Below are experts of layer 6 (counted from 0) of a mixture-of-experts language model. Rows are named router (the router's row for the expert), down (a neuron's output weights, with its number) and show model dimensions 0-47. Each number is 128 + 32 x the weight over its row's rms, rounded and kept within 0 to 255. Numbers have three digits each.
After each expert's rows: "comes before" lists some tokens at least twice as common just after its tokens as in all text; "raises" lists some tokens whose logits its average output raises strongly, later layers aside. This comes from a sample of Wikipedia text that the model never trained on. Tokens count by the router's weight.

# expert 3
router:085083133231186135151103115069156137132133163096169136173124122159143115147161122100125093107081082149129136114067122134106143111149140077146120
down0:084157101148150135173108153133139110083146101142156131096123160122152070146073141131197112179144171115080066131034126140174122134177173185098115
down1:129111146106103140119106103157146111181096137123173180174128139080150219131156155181220124124137096141143175075127143109121148109148151082109167
down2:110135150148087122093139049120157125061180115139065103150103138140054079148091151149151131188118131152100087107119150175123130095119103097155088
down3:112096116126087161113096172182137117123169070129138168129135089093099108166089100149134110137107091166120074139114075104140105163196104186183155
down4:090099144051106071155146120113147174046129132072144132230130080159103200117125103175122104069104129116155126123147073111123139090088155131107114
down5:148172133142246097160153150152127150094111119103201139114137130096172088180089110165144148091158094156120123188144135070187131154124123142086130
down6:133127166185106145128121115084070200142162137150103136104146182045152130136122160121141175138147125122115126168131119104173123125121108100173099
down7:103142134157152158095132149090107136121138089157092135207176200118105165068113134119098072151169068193115159141123092158115132135153133093176161
down8:104132122131128118109112103172178174153069114149131105084128104133125143131118097168157126114109094150163174126121210096087145182074133109095089
down9:115140116109086127105104104110098131129194121141192087107110103113147153122053137166148167143113120120127095142121088138123060112101108140126133
down10:094076199093128127111084123149136150166172095117101110130125072139073197117096170144148187071116146117160094066123148100113118099125121090098127
down11:163111118119096110109124056123089091122116151106130215133153118092153137148134139139135131140093131062098089111139110133110095139072122073133121
down12:105146148109087135060125098146105061188112094130108120121136138071150134103132097083096135086129115129114110162144133116152119114158176155066091
down13:097172150186241144144157132091148137104116102155116163129088105156213197088105094136113116076099142130082160149133135131174133132126161131155127
down14:148112149188079150146128149194130138113109176170096081148160156117164127144168125110146176167111127095136148087163118170106124155136164143123092
down15:087126159148143134124114067144084129151109125087127152102143094088094120091127065055116147180129122108099107175142139152119159069091148141130170
down16:096112148114128145120114184167150107114100101104143126162065141187130108124123118142154165118138080151122062139157144131135070147174107145171112
down17:091099114156114195113122106147094144157094121126057093115046109141134102173155136112083105162102093094167158153165132157134077121150159102154076
down18:129115183121178123216122148112154143089163131144096109120098153181119102164146194162154088120151160175143095097092118107138117095137128125135172
comes before: "\n", ":", "- ", " MP", "es", "ect"
raises: " and", "ence", ".", "ating", "ye", "eng"

# expert 7
router:151085106183095104143151127126136136168096079160188160150145092141153162162160085085139060131140113149109097113097098097112131088082192105146167
down0:130115106106153145197155116200144118097127134127097099198167123162144156060133146077164112129103122101158145209058087104117142145092059102097144
down1:091141139150207161131151124138096123121128155131142105108123142100124153104097082137073137111186107091129105142126133112134125123217151132116098
down2:121097132092133132173127147153183132123130129165131191138165061144140167153155175107164142087138098136089079111076110137113089172084143144116182
down3:119147130121150133076141140086097047094143170144166145137097089060126096122115121180128072176102103160140049160130145135090148155150119141134115
down4:098114129132192101080092111113123125098089105116099105111094171126093101157078136131097111050160083117183142110121193179126091197237089129101140
down5:119150134170244139124094135122113150115118164139149074081153101113088137109108143131144138163057116135105167186169094130139154120108102147099125
down6:171144133137139151052181153111081045119102213110167120111118112107111121075119088086168134132147116112038141063102166105125138091121139104147129
down7:116126135140128094139122180129209108097114110131175080079188090102150107144104160096117113106126096168150152128124150182079109172184087132130125
down8:120180156107096144100132113086106145203157084130112128101123081193144120142080176089126112109176124164153212183117110152161145167156088120099134
down9:098136090133150189172136119078106098154171116140199141167188139136090112097091109095134148131097145141158103187132080108121227138093158094108125
down10:141111132080125109162145077093109097144097122094092136108146140116141162148013140159094163132173158117159104081128180137083085168192124124120134
down11:129083181114157097113087106137116195108155158081142093171132175059134184187130155096093188133126103087131087144124117110127174131111167171084090
down12:139149087111157168127085164169146093124168161114110186115151121108124107144103136144114184128180152083084171108129167122050094135180079186113104
down13:117119151146127083111117189117107140087166124174075144223149163122130129177146124120122108173143125086184120161212068090174105130104100162163128
down14:132156098125149125100128138115114081152140172124121143072088156138129136150134049170030093159174133138136077145130157059129162174050128124185107
down15:106145094222099108169139134073129111145164140148134100155100123145144135075172127118168143212116120134169139078150141127128104182133162147153161
down16:122151110162124117170148111152127190139134156134172147131131121128126124140147129122147121133065115141076101124121121092114147138136174162095141
down17:105090117111173136070138157093133069150151115132115220068127149099183180116173147156117129106155073109095096130180092082146207103129124110161147
down18:110124176153153126154151106151161131088136195107138126087087158086178145194173151166126127120083161173159147093073131124072094074153084186141150
comes before: "| ", "|", "\n\n", "-", "The", "=="
raises: " ==", "==", "===", " ===", "- Location"

# expert 41
router:092090090176164090097197089060138149092066160106135134166115135142120059183159079111083119114177116143103112064124132166106135121103134101158155
down0:198121098122083107160096142163101089126111120099114163103123086165081157126117146139179108151175134135140121106108156138136182114165082142121119
down1:156113179055087147109183128126153127142134120059115194136130098137134140040086129110128157142176150094161134124177107157122143133180096118163128
down2:133115096091138140089162080132124129121118142133118209192079131139179092097164146112174131120144169107127118083171132132094097131054134136217089
down3:017118148144164125187114143106063158116138137085125150048110115097114130144150069134121131125133079133092124135135158168117167148174141148122180
down4:150074160142136138198144105159175111145101165134132100102118119152162108165184181081105101150140158124110121110080097118115118130120106171133054
down5:088071085145098189168140137126137136088083161119133176240130135150111112161125149118081129120106127110135143121076114127130143130068135128041126
down6:190184104126090094118089110184116159104144127105086071169165122153101114132099144183158187117160109120128120116125120123125118089101162137101116
down7:114162154140129133111104116120055173174041165134188119104103149143100148189120121141129144085175101191119196174144118080128097088130163164127146
down8:117095128118105101157135188117101170144160177167073149108139138057149096152094170075108070104125185116098140150069109174174180129048096148156164
down9:080149149133159115140126169053152076166147107177105116110164126116152113145131125172093149098122144124163098099108124123180122144152110055078091
down10:144131127152140101113112126134120107094086172170126129079114120149142108184048207060072125147073186131166132165185176101088067104156109090173123
down11:168111122138137209107116157135121138185159097143133122072130148137103169109142117091144068101120109141135108081148096063139140084122166104144101
down12:166188135194115132122149146124125092175062110123168206097099138115071136100104094117117157168157118108129154165233170077134119106141086149118139
down13:138111078141136133173070118094099117099175039130165123145180131186174108100138091108127123105126147111088101106109102137130135177104136118111049
down14:164098064170117143179116083122127142133117129120070054101136151160150142095145070083171092128119112084197107131114121090072095127154114170086104
down15:113154140183155073095055166150119188144137132112104145186089106149125112130131107102135069070178116201142128121127124154089127105133118139127147
down16:103132091125145119155149073173183157046137149143161151170120129128163157139126163117140118157112153130110111148149142187199117168187078150148101
down17:159149205142151085110121068123098086119132147130150088184129112082103131108187192194083096159158149170093172185081107118115117133166179141112047
down18:113090136107139155121090132152159138191076108119155107092138105132152166165079085189117154173099053106121084117193132137125121149169161231118113
comes before: " | ", ".", "0", "–", " |", "\n"
raises: "up", " career", "ism"

# expert 45
router:106089064162203097134157077106141170108108130099163109167116138097137108108136177121127042122186129130124149107076117143125117059138127118119102
down0:127099149143109099193124170168141125133218118105146153118116129127119147113152114140133096092163182138184144110164123096094118159116084154167190
down1:092189086090104115129085085079194121162174152138152156125117107140110160101084131166080110065149114147135136117110152126074088129123124106131127
down2:135137160077134122073136201161147089144081126101192197143065122137143118111137143162152144174177145145074083122097112105174090120147110112151137
down3:134191111158141144110123083098189108163132104130162112145185138095107138167134187127138115135125130085072158181154152089144112114122080178112120
down4:148143164117118104117143113149187131110108107098099172111095152135110128130091076183101151142150114107187154125066135143101104162150166142154198
down5:127081073146113148082058147135176138120091121114114124062100153073166167124170141127112141155094090152149167114142095091130184137057130117093139
down6:097112109098115122143171174143172056115136154181094169068103147125164128094149144067131182155133158165157129098148125168163146145179047138048150
down7:126119116170179175153112124156132141091151154111107166130147106175140170116130168191106100171122112111097094155148128116120158083184146095194139
down8:122163141148210135103120090088155114146139150147141116099141163093166121138122108149128162134062137145096113142191147106062112091107095178057117
down9:136131142133151105125138139090128105142114129123097109129147146115118226055035092133107094101133160184108147138153139129193152095124131113094130
down10:104103088104126184157145154130162078168114111171172207139098132113142125139146156117139115135128116159109115120102060135119159168135063180113129
down11:086075181099081115120107104079165099103145113201162157183103106186157129157147165125149195179119105092117119109113132212125131088096070124128143
down12:166119132137076150111068146138154092105128117126085110103101117143136137195125130141102136114133098154133138094152155123192098151108108107107168
down13:154107101148216164120106122143148181076112117105199098112124124082096126088135166112098060123147170083107158106106108153114131082219137108132163
down14:140115115099077149116059152101165128191162142181170164111119085104125134086124109116177097137125148123052018120158117105100146133125130102181116
down15:156095158122136106133122155139087120184145139147121108118144165142138247113119168189133132039180117117148085113157089116169135143151141085125159
down16:111123143162170104203095128083164146162076127128079070083083159146133128160186168124132114139094093142108163090096119116117176120124115040091138
down17:114138092116108108124073184159115114128132098111145099142109125049133149148158100094107150120164071144112129106134170174091116210131094135157173
down18:099137084144107167102094125130113138131176146118150129091099212126132165168062130140139131186131156172125194141160100072102117141098106116123171
comes before: "\n", "\n\n", " The", "The", "==", " He"
raises: "====", " ==", "===", "==", "- B", " ==="

# expert 19
router:128075165157121098166148070095166119110082140123161106151124141180099109138150158124117079118172092099164086085053139130134089106121169095121138
down0:156148113107106132125131115135085151103092156102122126098126133095077088144079119097180107101107130100093129149105119165150125082121119109143084
down1:135114114101148131108139068164140105136174110115128135109093167113170145134141096098102185108175166202146163118144142156089108105126099212121097
down2:155090146169224138094127115131091173086144156150118104203178171121091128134104197118171159121186098173119118137104153163099143112137116203102129
down3:132105104127155175118130115124137151163127083132196180176127149127126114152137110139179142098126175120160170113105164141066158127078141133065144
down4:184200173131101168158090134130095161209153109156106101219087104107124121121118128122113110145163164196188094141104097141157153127062121139132148
down5:176105118133126139083140144138114099117146126160082144125135081138123088068175167089118151167082129134153149178116111116163103195060131111110165
down6:063098135137158129151108050134109112109117125119140077124178116152112087085133180121161110148089147064140088112101139095159087152150109131074068
down7:085155122159125093146167052153143124107074121132103108120170084102084063107079133167076170166111140090138084102081190115146164113119112071159086
down8:156147150146115113149176137170121092113107173160131120133100161211125162087129146188174119081132138177144136194206131092113058159119135108152152
down9:107101145181104133075088099163114134109115138202112156133126135225143180120111110115096126159136118128114113132114134162136183214105074173133111
down10:137120142122173120117096184199132155136138124077099101103173156131139111096120130159147106157181043141136185158167122157091128091138125165107073
down11:108139149067163102115048183144064139134167163141117154079105148116109188114114054141107074137085125110128113097172196089109181111128123122115191
down12:119101112128145098110126121177188135134088118088135109140128073138169149125203147062129097142115145150096169170178126223168082063121101171109130
down13:194090129125117116143159160158158210132121105091089126101121110140118167112189063125101147080110081128144117183169100141118144136148117159218098
down14:061114163138063119115167066115115103136176168137127084134091106167104168124064094074133168118111122150129144130120093113124125151093142147109079
down15:085088156134150106132101161121162108117143097112069146125137126155090109167120126066124153176151163083124126123123089160107100075127071119190185
down16:085150179097177122161156093134136131101110077150173111138134126146130175152164184137167122159133139105177197147111090128128130085094067107090091
down17:160154109119056177101180117115066173150160109102122126062174048140120103151123099171129114081102139169116153112156165064156127152053138120131118
down18:099034113106097113191102098054221160133173137121068130132090089143096119141067146163112115094125158083113145171119113115104122176127101167167135
comes before: ", ", "–", " | ", ")", ".", " |"
raises: ",", ".", "\n\n", " of the"

# expert 11
router:142084127208192119097099117093133154119082097113119149154100145080140165158146095097123029075174090223137101147083128132064148134123131130146148
down0:168108176165134185111161143102090128079118179140125168094162093099152174117143156116187134143155101105050151092117155132134131093123184054080132
down1:179136108142132129086061112137146118131076211132127110144138114123154153078129220104128129146101162117149152156090063085121093141136133157186120
down2:113124148182173127161124142124173127110118056118060074096101110152122154136117111103100154089191117155182132157142104099142109124149079105140096
down3:120106146151140121128097121114194140192079114096154084155167112149084097091127154116158072140124158075113096126106086119097128116112163103108129
down4:063108129150120179085154066137140154120109127162168121102120131139100105093032142033145158146093163140176179176124141155121130134139138120171106
down5:162177161145188139108102106100157146152109094141119091114136148214126129141089137153136207168101139079140077188166163153169110100112194084173095
down6:115129121108186133147151092158141104091094173141046131141130124150151113141160123131162097163123129105145107082115126112141140084154074114147146
down7:136130113121138146079095149116091194170093116188136112120163138215096108145040144157127133135132086110114145139146164175142152098140159144123146
down8:066140041170131103123157043109176140095162158179141117159182155128108104104141191129122100125125144144140098118109146083121092094109090087149106
down9:085135110104152111086166124181058118152098116126135168102138207182067154168127151130147178115117111098147126117111121141142136144154146161139136
down10:136092133034123148149149117128081190089135139117135182148145121129137129157113156181144134113191124094169115093158137182122142132137148227101126
down11:118205118106106094094093162145079190142087158115145130068167119140118073106125145155099155178119132129162114114114172084092118074091123117109136
down12:131115182117115090103107119157150137139156081170101152121135159149127141124127130102111067100194165100155101188139143127131145122178125132125149
down13:123063106142128197134086167141070080123107142109145087108120156120136079134120109148109115135143119167159151097041129126132147132232123133140103
down14:134168145130104192120119132134119144109144127097198148155127179077107134206120116142118089201104124126133138116125125141075097092183103114151186
down15:149144123096141128111075135145116155084151134072111078150171156171115110154116110159140158093184071125141175165093124098130129139213089119162124
down16:115097130138140091136095164042150139155152139144093103122107131118128130113176200136074093141169073125114137130110105190135085125092105127130124
down17:187129147165090109123138115059089105133150099078115096090176091156114109080154131113134131187131181166131085121051113063143110119150151099085156
down18:082157145128123106166164132132111141076077163136176149113138144116118114146132196110097151075093139125138132097167083208197149144105110056136201
comes before: "| ", "|", "-", "- ", "The", "2"
raises: "ify", "| ", "- S", "- C", "- B", "|"